config.yaml
n_layer: 8
d_model: 512
n_experts: 128
experts_per_token: 8
d_expert: 64
d_shared_expert: 128
activation: "geglu"
moe_layers: [3, 4, 5, 6, 7]
router_score: "softmax"
normalize_top_k: false
routed_scale: 4.0
balance_loss: 0.00407
balance_bias: false
router_z_loss: 0.0001
init_std_router: 0.028
lr_router: 0.000562
vocab_size: 8192
norm: "rmsnorm"
norm_eps: 1e-07
tie_embeddings: true
optimizer: "soap_variant"
lr: 0.00317
beta1: 0.95
beta2: 0.98
batch_tokens: 65536
seq_len: 1024
train_tokens: 352300000
steps: 5376
dataset: "wikipedia_en"
Below are experts of layer 5 (counted from 0) of a mixture-of-experts language model. Rows are named router (the router's row for the expert), gate (a neuron's input weights, with its number), up (a neuron's input weights, with its number), down (a neuron's output weights, with its number) and show model dimensions 320-383. Each number is 200 + 30 x the weight over its row's rms, rounded and kept within 0 to 999.
After each expert's rows: "mostly gets" lists some tokens that are sent to it at least half of the time; "comes before" lists some tokens at least twice as common just after its tokens as in all text. This comes from a sample of Wikipedia text that the model never trained on. Tokens count by the router's weight.

# expert 116
router,280,237,153,232,175,254,244,167,181,195,269,236,274,220,159,188,201,168,166,210,192,173,236,186,285,215,194,171,232,211,255,243,225,195,187,206,252,235,227,128,218,219,204,251,212,201,159,203,166,212,200,174,162,208,222,172,191,194,209,221,176,98,200,215
gate0,188,193,221,249,228,192,234,243,223,128,210,238,146,167,172,201,178,246,174,211,188,249,224,194,226,227,173,145,188,235,226,161,225,283,172,185,162,197,209,220,203,186,189,188,200,167,145,192,243,207,190,162,185,169,235,212,223,196,132,235,235,217,197,253
up0,217,194,178,179,268,242,154,239,216,233,203,152,198,207,227,154,205,189,170,223,195,179,206,241,209,207,281,233,169,227,204,243,214,202,198,213,119,222,214,196,192,204,271,195,241,202,191,293,195,153,161,207,171,200,186,177,165,215,225,217,209,223,225,155
down0,212,151,140,215,189,148,221,159,211,232,186,170,161,230,182,218,187,201,121,212,210,170,199,259,242,193,186,211,175,196,159,229,196,174,195,216,203,224,184,207,228,205,187,235,200,259,203,207,240,154,210,216,175,237,237,178,191,226,183,205,205,182,192,200
gate1,200,200,185,158,160,190,227,231,202,255,237,247,212,206,204,224,205,156,154,156,166,198,160,207,218,226,223,235,212,231,214,166,188,165,259,162,172,220,243,209,199,236,244,225,188,167,196,188,127,260,157,200,113,202,168,171,165,205,207,219,190,199,188,209
up1,180,204,187,195,245,202,194,117,211,167,201,226,215,248,201,119,181,234,216,199,224,161,241,256,179,201,153,202,155,187,221,215,263,171,191,204,268,241,252,208,253,181,179,165,187,221,228,208,172,176,186,180,179,177,213,176,228,192,190,190,152,217,192,255
down1,176,135,219,153,256,224,209,162,220,204,192,187,235,221,217,148,174,228,187,219,217,214,235,202,145,193,176,211,223,185,204,153,244,189,175,248,211,229,193,199,154,224,233,212,246,234,223,196,162,199,196,146,270,189,216,235,183,227,190,195,251,210,205,229
gate2,195,174,211,217,199,210,262,222,157,218,202,251,171,173,182,235,170,168,222,190,205,180,185,130,186,195,167,222,184,247,199,207,175,178,160,221,168,190,207,194,195,184,188,225,121,206,216,230,185,162,183,186,267,204,161,209,209,192,192,246,192,195,257,194
up2,208,160,173,185,202,260,220,210,233,211,171,200,203,225,180,214,174,181,199,207,219,204,147,244,171,223,163,230,179,225,192,201,176,188,205,160,207,219,216,228,192,257,238,190,148,171,177,241,180,180,105,176,227,196,159,220,182,253,226,238,222,222,246,188
down2,195,158,158,236,217,197,172,204,156,156,191,141,178,213,193,215,200,136,163,203,192,192,153,261,246,192,190,222,185,210,158,143,171,176,146,166,203,186,207,253,184,167,179,204,239,168,169,152,194,210,211,230,209,196,227,220,171,217,160,191,205,205,185,205
mostly gets: " Army", " Street", " Railway", " century", " Road", " Corps"
comes before: ",", ".", "s", " (", ")", " and"

# expert 57
router,167,211,248,219,179,203,211,175,155,209,158,197,227,156,156,187,206,225,164,215,211,158,215,208,189,240,194,189,177,236,201,208,203,164,196,210,271,235,247,160,160,179,216,198,183,208,215,179,209,206,164,167,209,225,226,203,243,169,196,233,152,126,204,221
gate0,217,214,255,216,190,236,198,255,178,216,195,191,181,143,199,158,189,201,228,224,224,191,230,206,192,257,181,232,200,209,236,244,212,191,233,236,210,155,230,187,176,165,188,196,233,181,188,259,195,242,208,223,174,241,218,203,167,208,265,207,211,149,175,187
up0,188,171,234,169,183,209,232,222,230,249,217,189,186,207,195,191,171,232,216,206,190,161,209,217,139,175,197,175,170,197,177,177,170,189,245,201,206,135,208,183,221,204,175,207,167,235,227,214,236,175,185,160,171,242,174,148,231,179,215,183,195,199,194,219
down0,252,199,176,185,200,179,213,209,233,148,142,214,176,210,235,244,234,198,193,220,130,189,131,197,228,200,196,243,204,200,160,181,260,192,204,219,188,169,175,163,139,232,188,234,190,217,153,203,208,158,168,124,193,208,201,195,235,233,220,251,273,213,238,191
gate1,211,191,186,213,212,203,213,195,144,176,170,176,209,207,191,202,202,179,165,158,188,186,195,251,194,171,185,208,171,222,220,171,258,222,197,166,220,171,240,207,224,231,174,225,185,209,199,247,255,171,203,186,225,218,197,187,184,220,226,245,211,236,174,158
up1,144,172,199,220,213,234,219,189,242,188,163,218,192,209,227,226,214,209,197,190,216,198,183,281,192,244,205,171,220,225,199,201,215,285,179,234,217,207,220,225,256,193,203,166,243,162,236,219,142,210,278,187,237,156,230,209,194,154,217,171,231,247,235,177
down1,188,238,174,163,176,192,192,233,199,211,235,214,197,183,188,144,192,207,171,177,203,222,172,149,186,177,175,199,215,207,187,206,231,131,199,203,232,194,152,250,202,221,151,225,139,197,265,187,157,209,205,184,198,164,240,252,211,198,169,224,238,248,198,234
gate2,212,211,226,249,182,140,183,229,152,158,147,219,161,191,222,208,211,220,183,170,202,196,204,211,213,181,196,162,226,203,202,191,226,227,179,174,197,231,213,217,220,215,184,230,200,210,224,200,195,167,180,188,181,247,186,146,119,233,173,225,183,194,194,212
up2,252,216,240,211,164,232,210,151,239,178,183,217,196,204,184,232,250,232,181,235,249,241,116,192,173,228,235,175,213,236,184,202,263,186,257,163,189,165,209,206,174,180,156,229,169,189,216,238,183,211,174,204,207,191,187,188,217,229,196,206,219,244,195,186
down2,170,192,240,169,212,246,124,177,217,223,206,239,182,250,172,171,214,225,231,206,178,242,236,229,161,180,174,177,134,215,168,159,185,189,178,185,197,235,251,232,246,173,124,139,167,209,211,212,248,222,205,235,209,238,208,200,201,220,229,153,170,212,201,211
mostly gets: " against", " from", " for", " between", " called", " where"
comes before: " the", " a", " his", " her", " this", " their"

# expert 121
router,254,207,169,222,184,236,241,185,246,155,193,223,192,201,223,193,201,232,180,222,190,232,224,192,234,228,209,183,238,251,219,221,212,200,196,175,222,283,244,191,208,182,172,205,252,179,193,149,191,250,174,139,150,201,195,161,250,229,221,259,173,142,193,205
gate0,209,193,152,230,157,177,221,182,173,187,173,179,178,196,215,178,186,191,228,237,185,195,147,201,202,189,178,255,210,206,199,223,225,170,180,178,161,226,208,220,159,224,213,169,238,157,201,254,175,224,143,188,258,244,204,218,240,174,202,171,166,185,193,152
up0,217,183,277,212,205,152,152,157,168,262,190,143,240,213,187,246,169,191,186,181,183,139,212,210,169,157,178,214,120,227,194,177,209,185,180,248,186,258,177,233,142,216,203,238,159,156,195,265,188,139,194,217,185,194,241,236,221,198,138,174,200,207,169,177
down0,209,217,203,196,224,189,187,220,210,229,184,218,156,175,210,227,231,224,145,217,196,160,187,194,251,244,148,203,209,182,188,230,191,174,165,219,197,179,244,270,265,148,198,180,202,187,212,221,201,185,159,182,152,201,221,183,236,182,142,220,182,220,240,198
gate1,157,161,165,182,167,163,165,250,152,131,158,184,198,218,205,249,189,201,185,264,159,226,230,208,151,229,221,245,197,204,195,228,189,201,214,206,180,152,200,213,206,203,166,167,171,205,170,162,179,146,226,143,184,159,214,237,157,225,244,201,154,208,244,180
up1,179,141,225,199,170,212,170,179,176,189,221,262,238,201,248,238,180,212,189,180,171,213,188,208,213,164,165,182,211,173,193,184,187,219,208,175,192,213,232,208,229,199,215,186,191,192,199,160,240,199,197,180,172,226,188,205,170,155,164,175,179,191,216,221
down1,210,237,206,219,200,256,194,205,200,139,195,213,210,184,248,246,203,192,212,182,182,194,155,187,262,221,251,185,219,175,219,193,195,148,191,205,188,193,177,177,193,182,210,220,213,177,258,141,216,241,250,193,159,215,212,209,231,178,161,195,177,214,182,195
gate2,171,214,194,199,217,164,178,206,256,194,153,188,216,171,169,234,219,163,274,190,265,203,166,183,154,195,248,162,249,185,230,218,208,201,231,220,170,205,186,250,199,247,209,241,186,182,195,198,231,180,181,187,153,228,208,200,209,196,206,172,197,177,155,167
up2,203,211,172,105,234,157,221,172,225,205,264,259,174,206,174,199,208,214,219,218,282,172,219,193,202,258,210,162,252,199,231,178,183,188,258,165,166,202,186,226,210,193,154,141,195,190,167,207,205,230,158,254,200,182,207,187,218,213,132,190,192,184,194,196
down2,259,244,184,161,184,238,238,209,170,215,142,154,201,245,221,207,205,188,187,187,243,233,164,176,219,184,181,211,158,157,211,197,201,206,184,187,238,177,172,195,193,199,205,207,191,178,237,194,207,219,146,199,257,205,128,205,177,187,192,246,275,167,160,223
mostly gets: " California", " York", " Ohio", "shire", " London", " Street"
comes before: ",", ".", " and", "'", " (", " in"

# expert 63
router,225,171,208,226,216,256,224,202,206,211,213,236,216,229,220,167,149,190,203,205,172,179,218,199,179,211,182,207,229,241,240,183,207,231,193,165,254,164,209,175,217,192,205,193,228,160,205,157,224,213,234,208,175,224,203,159,186,193,234,254,119,159,238,168
gate0,210,171,203,169,251,145,218,210,236,210,190,175,222,184,172,247,179,201,185,177,217,107,239,220,179,233,252,202,152,250,180,201,248,181,163,233,241,212,164,195,214,176,197,168,141,236,209,218,205,178,212,171,149,208,170,228,188,207,238,216,181,191,140,134
up0,224,163,206,186,213,227,166,256,230,232,190,200,138,222,183,175,226,186,210,201,197,178,229,201,203,258,135,216,237,150,267,209,117,245,178,220,218,224,208,215,229,191,248,243,276,209,175,207,202,155,192,191,163,234,195,161,164,239,248,218,231,201,231,251
down0,279,222,206,195,199,222,229,151,191,176,207,209,151,185,240,191,225,192,187,232,191,206,250,210,216,209,223,187,205,224,166,194,230,166,252,276,177,206,203,170,196,224,208,159,205,225,190,197,218,203,150,135,187,204,169,154,207,203,220,181,194,238,192,225
gate1,180,241,198,222,212,206,200,235,181,160,224,182,157,245,168,196,202,139,167,174,210,173,194,222,198,169,152,209,228,171,219,203,219,186,206,198,207,203,181,223,193,224,194,160,189,188,181,224,225,235,153,178,163,204,210,207,220,201,192,219,217,229,171,246
up1,184,219,210,158,171,209,226,218,209,209,154,191,239,183,172,159,168,162,253,186,243,220,215,209,207,241,221,196,211,150,188,199,202,225,170,210,186,232,188,169,231,161,146,227,213,174,233,238,239,198,205,201,206,218,225,193,208,226,204,202,187,232,238,215
down1,217,223,226,213,169,195,225,154,187,158,216,240,262,203,165,208,197,201,132,184,145,203,179,207,245,203,231,198,222,224,225,232,209,184,201,232,239,212,181,248,159,194,193,199,228,170,170,215,223,216,159,193,193,159,175,170,188,239,161,211,191,215,204,165
gate2,269,218,217,212,218,280,228,174,150,224,209,215,257,234,233,252,238,241,188,194,152,181,193,215,198,250,141,245,165,236,222,199,221,251,188,200,192,180,225,173,213,177,222,196,191,150,194,191,212,185,181,133,176,179,177,210,215,148,164,182,185,196,206,244
up2,189,227,238,186,222,219,236,223,199,180,256,222,169,151,186,238,182,181,235,156,205,220,143,192,231,222,177,160,204,172,194,188,180,205,186,255,152,193,200,200,228,182,194,165,188,273,179,226,235,171,182,187,228,194,189,142,198,175,210,180,173,233,149,206
down2,243,178,191,202,201,166,248,194,189,226,227,178,203,218,210,140,203,225,213,208,186,188,199,247,215,228,155,177,188,213,242,201,189,188,210,214,183,162,197,233,144,155,173,234,187,209,222,147,226,180,178,192,201,189,233,186,211,189,193,191,211,194,193,213
mostly gets: ";", " ;", " &", " →", " |", "\n   "
comes before: "\n", "  ", " 1", " 0", " 2", " 3"

# expert 46
router,211,226,183,213,204,220,198,240,167,203,179,230,224,246,215,168,198,190,209,199,195,208,215,195,186,205,172,203,194,199,197,172,213,207,185,181,237,175,263,147,180,197,160,194,228,258,242,99,223,238,179,147,209,215,184,151,196,168,222,213,133,169,196,253
gate0,244,191,171,161,230,173,178,169,249,174,204,185,149,209,171,218,226,198,261,212,213,215,176,198,172,174,224,173,210,205,219,166,192,234,234,195,238,232,183,233,202,144,207,215,168,279,215,194,207,207,163,197,190,210,205,162,262,129,211,185,158,207,175,219
up0,223,204,208,181,169,195,182,201,186,163,189,130,235,213,195,229,160,193,213,227,201,182,142,218,183,190,243,206,192,228,197,147,199,229,156,223,175,216,205,129,156,205,151,210,259,247,221,172,220,262,182,196,167,219,259,194,185,221,217,183,223,232,198,143
down0,213,210,243,238,165,163,237,193,182,198,220,181,214,251,168,148,216,163,233,238,179,227,172,193,203,249,234,205,212,168,129,217,139,210,180,193,129,175,171,257,193,184,182,217,223,220,183,215,190,168,219,207,194,190,217,186,190,202,152,224,187,207,182,219
gate1,189,165,216,220,193,186,218,261,207,207,192,171,221,193,199,186,173,185,214,228,218,260,229,266,228,204,263,186,172,182,227,181,152,197,191,236,167,229,205,222,236,253,161,241,203,220,232,207,150,237,198,208,240,229,231,242,191,239,194,203,178,143,204,173
up1,200,282,192,217,197,197,208,242,164,194,268,119,223,153,204,198,148,264,185,197,196,177,202,204,179,172,218,178,197,182,182,178,221,168,125,175,224,185,227,211,204,163,215,183,157,227,168,157,189,189,195,246,170,175,201,249,149,190,185,166,205,173,252,173
down1,242,197,216,227,227,134,214,220,195,212,193,224,158,189,180,182,218,205,245,248,174,181,235,237,247,200,168,168,169,205,239,209,218,201,211,204,168,163,201,180,169,204,247,197,221,217,218,226,194,200,189,196,246,192,148,147,196,193,191,228,204,202,173,149
gate2,241,178,252,196,209,229,239,186,212,240,189,191,210,174,202,203,204,231,166,194,190,186,185,198,277,172,184,199,167,226,214,219,161,230,214,171,179,180,207,232,212,215,220,241,235,243,223,228,203,169,217,186,192,147,217,160,227,225,249,250,194,208,176,211
up2,211,214,192,188,239,237,226,114,179,202,135,215,191,185,194,198,234,172,187,168,200,203,188,226,209,195,250,174,181,233,214,194,210,221,138,134,208,191,216,213,273,233,224,213,164,251,213,247,225,210,143,179,201,239,216,228,179,163,196,215,203,127,202,205
down2,192,217,188,214,202,194,155,203,231,186,230,187,154,180,205,203,175,174,179,172,179,142,209,215,185,210,212,224,198,193,215,212,197,234,189,155,261,122,198,222,226,249,195,141,245,231,249,183,209,202,179,209,222,258,201,179,156,210,196,267,221,246,193,195
mostly gets: " Animalia", " UTC", " Phylum", "Gls", " →", " Coordinates"
comes before: "\n", " 0", "  ", ":", " 1", " 2"

# expert 32
router,266,193,168,228,212,311,238,189,174,220,144,204,220,220,170,186,217,180,173,215,213,216,190,156,249,246,181,185,190,234,230,213,183,209,235,235,240,184,245,146,223,198,137,225,228,215,222,85,198,149,205,170,171,209,176,149,198,176,204,230,196,158,188,239
gate0,185,177,217,211,256,234,175,184,202,186,173,240,209,164,101,194,194,198,171,152,178,226,172,227,182,175,210,203,223,175,184,220,177,180,198,256,225,216,144,211,228,216,241,199,213,160,195,254,168,221,236,251,244,135,191,92,258,198,227,235,128,210,135,230
up0,183,243,221,185,202,207,214,139,250,244,156,184,159,243,245,232,262,224,197,146,186,195,180,183,216,204,225,227,162,206,124,209,213,200,142,173,230,185,245,225,193,275,136,185,232,213,247,252,210,230,173,180,178,226,227,165,194,223,162,168,181,183,185,218
down0,237,202,213,161,204,178,206,184,213,196,218,216,204,256,194,144,192,162,217,169,226,200,200,205,181,212,175,202,148,229,169,152,169,180,237,176,219,258,163,228,199,232,211,265,182,215,182,175,178,125,197,204,185,178,163,211,211,197,200,190,190,237,220,216
gate1,210,176,208,211,196,218,167,236,138,205,190,152,149,235,180,230,202,174,213,179,224,212,228,213,199,231,234,246,203,216,210,205,194,180,167,202,257,209,216,209,193,196,200,200,211,205,223,229,234,185,175,256,210,223,192,255,206,246,208,154,224,248,192,228
up1,199,171,153,263,195,261,231,168,255,225,191,208,165,197,248,165,186,208,211,186,155,174,194,203,178,223,231,189,218,208,193,152,243,201,208,229,166,184,193,222,123,148,185,247,245,263,236,230,164,218,207,197,229,209,210,249,170,160,227,209,236,238,233,203
down1,246,152,178,171,167,194,157,209,231,180,176,230,223,169,228,161,200,200,195,187,196,218,207,188,200,285,239,207,193,191,206,140,175,205,187,222,233,252,208,243,263,215,268,198,243,211,181,175,243,144,169,232,195,241,184,235,174,223,239,149,155,191,192,237
gate2,203,250,185,162,207,111,183,194,214,176,181,222,261,236,180,171,232,221,195,167,224,191,166,208,210,141,188,196,218,183,237,168,209,188,187,200,204,197,210,205,208,234,170,149,229,149,182,190,212,234,189,175,230,197,199,215,177,239,214,154,167,147,169,200
up2,237,206,221,189,162,195,210,210,190,187,188,193,234,202,165,158,217,228,231,203,264,191,214,270,226,180,227,175,162,235,216,216,136,193,197,187,197,153,165,235,177,221,218,219,185,177,247,193,251,213,229,182,231,146,220,238,194,266,246,202,177,233,176,253
down2,178,178,188,185,210,196,131,224,214,211,161,235,159,223,195,204,159,197,204,185,219,215,201,124,205,252,227,196,204,198,143,186,213,192,219,173,189,161,195,203,160,182,231,160,196,170,221,167,238,209,171,204,215,226,205,247,171,210,226,187,198,204,153,196
mostly gets: "′", "″", "–", " €", " JPL", " −"
comes before: " |", "0", "1", "2", "3", "4"

# expert 68
router,253,189,172,230,163,277,253,160,207,236,175,202,211,182,164,151,167,254,152,176,242,216,212,161,226,192,203,208,194,186,247,213,167,203,234,227,271,213,214,155,178,202,201,236,168,236,217,149,192,225,195,179,188,206,174,188,231,165,214,245,185,243,197,177
gate0,232,245,224,241,181,198,210,163,190,183,266,208,142,216,168,178,155,231,195,169,134,193,199,190,275,243,200,162,172,195,196,185,226,232,184,166,211,253,222,219,191,262,193,185,206,260,225,216,93,203,190,206,154,197,222,254,218,205,206,192,169,235,170,205
up0,224,184,153,197,185,256,193,168,245,231,235,183,160,190,184,205,221,172,191,183,211,188,252,240,231,205,180,213,254,246,229,215,195,178,150,205,221,138,171,173,152,208,229,178,251,229,199,138,203,184,136,254,224,179,212,194,251,204,202,161,227,191,194,205
down0,236,231,216,170,146,205,163,196,165,166,223,176,225,179,191,200,196,229,204,172,170,205,223,195,227,207,203,208,195,192,241,211,169,218,234,169,159,224,199,202,237,222,166,205,181,210,204,211,217,157,199,217,240,174,226,166,176,265,224,173,153,188,166,178
gate1,283,214,114,214,222,214,196,175,167,219,195,192,170,195,190,211,170,145,183,189,238,188,204,152,206,234,249,196,211,192,242,155,185,209,180,201,197,264,167,210,188,178,131,278,199,226,224,223,180,165,220,208,213,224,201,226,179,239,186,139,217,144,208,211
up1,174,228,169,174,156,191,231,209,177,206,175,199,216,158,195,157,193,184,248,139,173,212,215,145,150,181,237,228,189,269,146,145,240,172,264,210,155,168,146,187,181,166,230,234,206,193,180,189,154,182,179,178,162,151,184,153,221,207,272,156,211,200,198,205
down1,208,186,145,167,228,195,251,193,153,208,184,170,208,209,256,185,194,212,151,222,183,192,201,177,197,229,159,283,185,227,213,195,206,217,187,228,216,222,211,200,164,152,198,183,198,189,171,191,209,176,187,246,184,191,231,187,150,225,204,194,180,195,207,186
gate2,197,154,193,187,254,223,137,221,196,208,153,125,262,234,196,171,143,189,205,178,188,191,213,208,126,219,212,180,237,191,183,171,194,169,150,195,211,239,202,176,194,212,246,199,235,188,251,204,259,182,217,251,166,162,264,165,218,197,173,241,231,214,190,203
up2,159,180,214,195,204,226,194,173,160,170,178,202,145,199,157,234,204,163,220,172,172,234,207,193,149,190,189,185,246,229,183,224,241,200,225,166,212,172,242,203,239,255,177,204,194,165,172,158,188,255,181,165,280,148,189,267,237,199,238,177,216,196,152,217
down2,230,210,177,195,199,177,208,184,161,228,177,225,183,234,192,233,244,193,158,245,175,219,191,197,168,213,193,221,148,204,213,229,183,175,170,196,279,172,225,172,196,168,188,147,207,226,207,179,237,183,226,237,191,192,185,128,219,199,124,174,191,198,218,208
mostly gets: " MF", " DF", " FW", " 23", " 29", " Phylum"
comes before: " |", "–", ";", "0", "1", ":"

# expert 31
router,228,188,205,274,194,207,319,163,173,153,194,224,243,243,161,202,195,218,192,205,185,183,192,186,192,227,192,223,160,219,287,189,191,161,160,196,250,177,252,181,213,168,192,184,169,201,189,189,220,243,186,211,233,171,197,179,180,232,191,209,159,207,197,194
gate0,166,210,193,204,218,240,206,225,190,277,263,205,207,223,136,214,191,222,241,159,174,224,170,203,243,196,203,192,184,163,205,185,197,203,193,186,190,202,175,183,195,210,228,202,212,182,182,192,182,219,236,142,213,171,210,191,169,185,180,205,211,254,172,252
up0,186,214,235,199,195,153,150,221,206,160,171,215,210,176,207,202,198,198,184,235,194,244,180,244,155,200,211,196,161,212,246,235,203,243,191,202,191,215,245,238,262,213,154,204,201,176,229,211,188,182,179,240,214,206,189,180,185,233,152,197,132,216,157,163
down0,191,201,203,160,196,220,194,198,168,191,308,159,155,248,132,168,223,214,265,167,172,227,248,124,265,211,187,204,163,211,196,188,241,181,231,221,228,179,208,187,225,200,214,222,244,172,170,226,215,170,231,208,229,169,170,193,216,197,215,163,197,234,174,211
gate1,165,237,165,244,195,208,192,190,200,230,242,244,236,192,205,226,174,154,229,205,243,191,209,250,186,220,191,214,259,200,187,240,167,243,202,164,198,207,165,212,134,197,240,240,188,202,208,193,175,141,148,161,215,185,205,203,203,242,249,188,243,212,208,183
up1,168,252,189,181,160,211,234,171,178,231,190,192,203,232,219,237,175,179,208,184,185,204,219,239,210,223,207,202,199,213,231,195,175,239,178,187,142,212,244,227,211,231,202,144,220,267,225,216,191,212,248,217,182,183,251,179,199,203,195,214,156,171,212,185
down1,215,236,271,217,169,211,162,207,251,171,210,198,216,202,204,232,212,198,237,149,166,185,203,200,176,174,226,194,203,181,153,211,184,257,198,185,178,245,197,210,202,208,200,219,227,233,222,149,215,231,189,157,180,228,255,230,190,159,201,243,198,211,205,166
gate2,197,192,197,186,245,170,200,206,186,195,225,202,148,220,203,160,169,211,196,152,180,203,178,243,175,215,175,190,202,162,158,194,170,146,152,189,269,223,196,225,131,242,188,196,191,158,148,196,204,222,223,223,192,214,230,216,209,208,153,206,203,232,191,180
up2,192,186,159,246,197,209,216,186,216,178,168,151,185,196,230,222,156,219,185,156,221,294,189,211,168,175,198,185,165,187,191,176,190,198,142,228,204,244,190,211,163,215,181,207,263,187,205,199,253,195,243,194,258,225,202,206,215,184,187,164,175,191,224,198
down2,231,177,260,239,96,207,229,225,129,175,142,202,187,158,247,170,235,242,188,218,197,207,235,214,136,163,192,192,180,174,243,199,170,162,203,248,213,165,111,134,175,176,139,258,205,225,238,210,211,172,219,245,194,174,222,137,190,163,223,207,178,255,213,226
mostly gets: " season", " game", " period", " system", " town", " album"
comes before: ".", ":", ",", "s", " of", " in"

# expert 96
router,197,239,254,226,210,189,259,176,196,195,200,197,192,221,212,128,214,223,200,233,157,235,235,200,211,204,173,216,196,163,220,210,179,182,282,188,269,218,181,176,204,171,152,228,203,251,202,158,163,246,190,150,189,186,235,212,210,207,213,204,181,196,237,241
gate0,299,224,284,209,201,169,174,221,235,130,204,187,216,223,235,187,165,182,256,187,217,238,170,160,182,190,201,133,237,228,206,228,178,201,195,187,248,152,201,236,238,150,188,175,198,179,215,242,203,159,163,201,219,183,223,208,202,244,222,222,233,271,192,212
up0,137,233,182,193,230,176,194,220,194,202,187,195,192,173,187,169,213,187,193,179,183,193,169,183,169,175,245,221,194,200,180,218,192,198,210,206,205,207,233,194,192,210,216,195,190,251,224,233,209,182,184,209,228,182,179,177,235,126,191,228,217,213,253,169
down0,254,156,173,202,204,145,207,191,192,167,221,220,189,226,164,158,159,181,267,246,190,216,255,196,159,201,190,241,148,223,210,240,195,226,165,228,206,211,223,240,246,209,160,154,219,212,166,220,203,253,209,145,186,218,181,227,229,207,210,207,250,161,212,120
gate1,232,164,250,198,207,213,195,255,159,164,205,189,192,257,174,198,184,173,140,181,241,196,198,164,167,200,229,214,202,175,199,185,234,164,156,209,179,198,245,225,147,213,199,137,217,159,215,186,191,214,223,238,163,270,260,255,199,267,225,243,182,181,169,216
up1,169,226,225,208,162,146,214,152,231,178,152,184,239,201,155,225,185,174,201,244,207,210,187,197,126,154,235,260,167,237,192,181,182,235,213,136,183,219,214,199,187,223,173,227,240,141,172,203,195,187,227,193,203,242,225,205,187,160,215,148,211,223,198,157
down1,209,160,213,212,238,148,241,151,190,181,205,206,196,178,228,216,200,264,182,247,227,195,169,237,203,181,234,138,135,203,219,211,180,151,251,247,162,214,179,196,218,201,166,168,243,180,196,164,156,229,234,196,153,183,164,177,216,194,195,159,221,196,176,193
gate2,188,201,208,210,109,229,199,180,118,184,192,214,187,207,221,228,240,214,171,219,189,248,217,182,149,206,203,185,283,202,204,250,166,149,228,203,222,195,185,205,180,156,218,176,153,208,194,179,277,179,171,192,229,226,253,257,204,167,188,193,155,229,200,225
up2,197,209,199,196,155,162,246,187,213,175,254,252,177,155,160,227,219,210,233,259,199,180,199,210,191,178,176,207,245,178,204,210,233,216,199,171,197,211,189,209,170,156,148,168,193,171,182,166,263,161,170,102,206,203,219,268,157,190,216,236,208,194,165,204
down2,179,244,234,201,174,223,231,193,220,207,230,204,186,189,227,214,185,199,161,206,193,183,150,229,210,161,208,180,211,164,157,194,198,181,189,233,217,119,132,249,167,207,176,184,225,217,191,184,239,197,167,186,252,216,220,197,218,231,216,179,174,204,178,189
mostly gets: " Preceded", " List", " Candidate", " Occupation", " Type", "omet"
comes before: "-", "|", "on", ":", "ona", "l"

# expert 5
router,247,188,233,274,196,215,270,186,152,188,241,263,211,196,208,201,198,190,210,239,198,221,189,195,213,244,210,229,199,219,236,203,203,188,186,182,218,169,177,203,251,212,181,239,153,185,194,167,235,300,151,229,208,232,209,186,203,223,186,253,146,181,238,212
gate0,186,157,239,234,179,247,180,241,205,237,186,212,220,171,235,170,158,182,207,225,208,204,216,257,199,185,268,138,233,178,241,227,158,233,243,182,239,185,157,193,176,217,162,158,223,158,197,203,191,192,199,211,213,259,215,173,192,221,218,181,196,183,208,161
up0,196,174,183,148,168,188,207,216,236,173,166,206,217,145,210,234,241,173,193,217,247,151,202,190,194,202,188,153,184,283,238,149,220,220,235,242,165,186,248,211,177,197,208,162,221,221,136,250,227,207,185,210,207,207,170,182,167,177,188,215,237,158,213,235
down0,226,273,227,203,197,190,194,217,196,205,216,144,185,183,185,223,232,201,199,202,192,175,236,183,208,157,279,217,224,176,238,204,158,253,212,200,198,200,248,178,213,187,269,250,176,201,194,194,194,161,186,194,191,220,222,202,216,189,206,149,182,203,195,193
gate1,234,206,227,189,186,178,189,188,199,202,195,166,210,220,169,234,176,133,191,195,192,213,189,209,224,153,214,198,179,182,243,214,181,193,263,215,164,218,136,198,224,137,180,212,234,172,189,244,165,212,168,220,237,176,214,189,214,187,209,221,185,249,200,219
up1,176,203,242,231,169,217,183,223,143,206,203,187,221,188,196,180,256,189,153,203,172,228,164,212,217,206,189,204,238,179,216,209,196,190,267,147,224,196,215,188,221,212,196,255,228,159,209,171,211,232,171,202,178,182,218,190,197,217,206,216,176,176,183,185
down1,130,180,214,195,188,217,213,198,200,267,153,239,218,219,162,177,197,180,249,166,168,180,199,243,208,185,189,193,202,177,216,188,156,175,263,184,209,217,177,215,172,181,160,209,274,194,214,175,210,193,194,189,173,211,194,187,216,223,174,189,157,182,220,210
gate2,210,223,199,235,194,213,185,214,175,155,224,193,201,197,216,205,184,187,223,236,242,233,249,198,223,188,183,248,195,173,210,198,283,204,174,186,181,203,176,176,185,203,228,143,188,156,161,196,246,235,173,163,212,141,198,170,228,203,209,186,206,169,216,157
up2,183,218,197,221,212,191,188,192,143,171,264,232,188,201,244,194,183,218,203,150,202,187,170,226,274,253,184,222,162,223,238,161,168,160,274,188,201,247,201,245,168,174,202,214,202,130,199,172,234,202,219,170,213,124,187,211,134,229,165,204,183,171,222,154
down2,170,214,183,203,166,239,194,190,194,212,205,183,228,187,204,236,236,188,179,173,190,181,174,128,199,148,182,178,215,179,233,195,237,204,192,191,199,233,255,176,206,216,218,203,182,156,210,225,201,171,234,267,252,251,156,205,186,214,205,248,148,165,193,200
mostly gets: " town", " site", " village", " school", " role", " church"
comes before: " of", ".", ",", " in", "s", " and"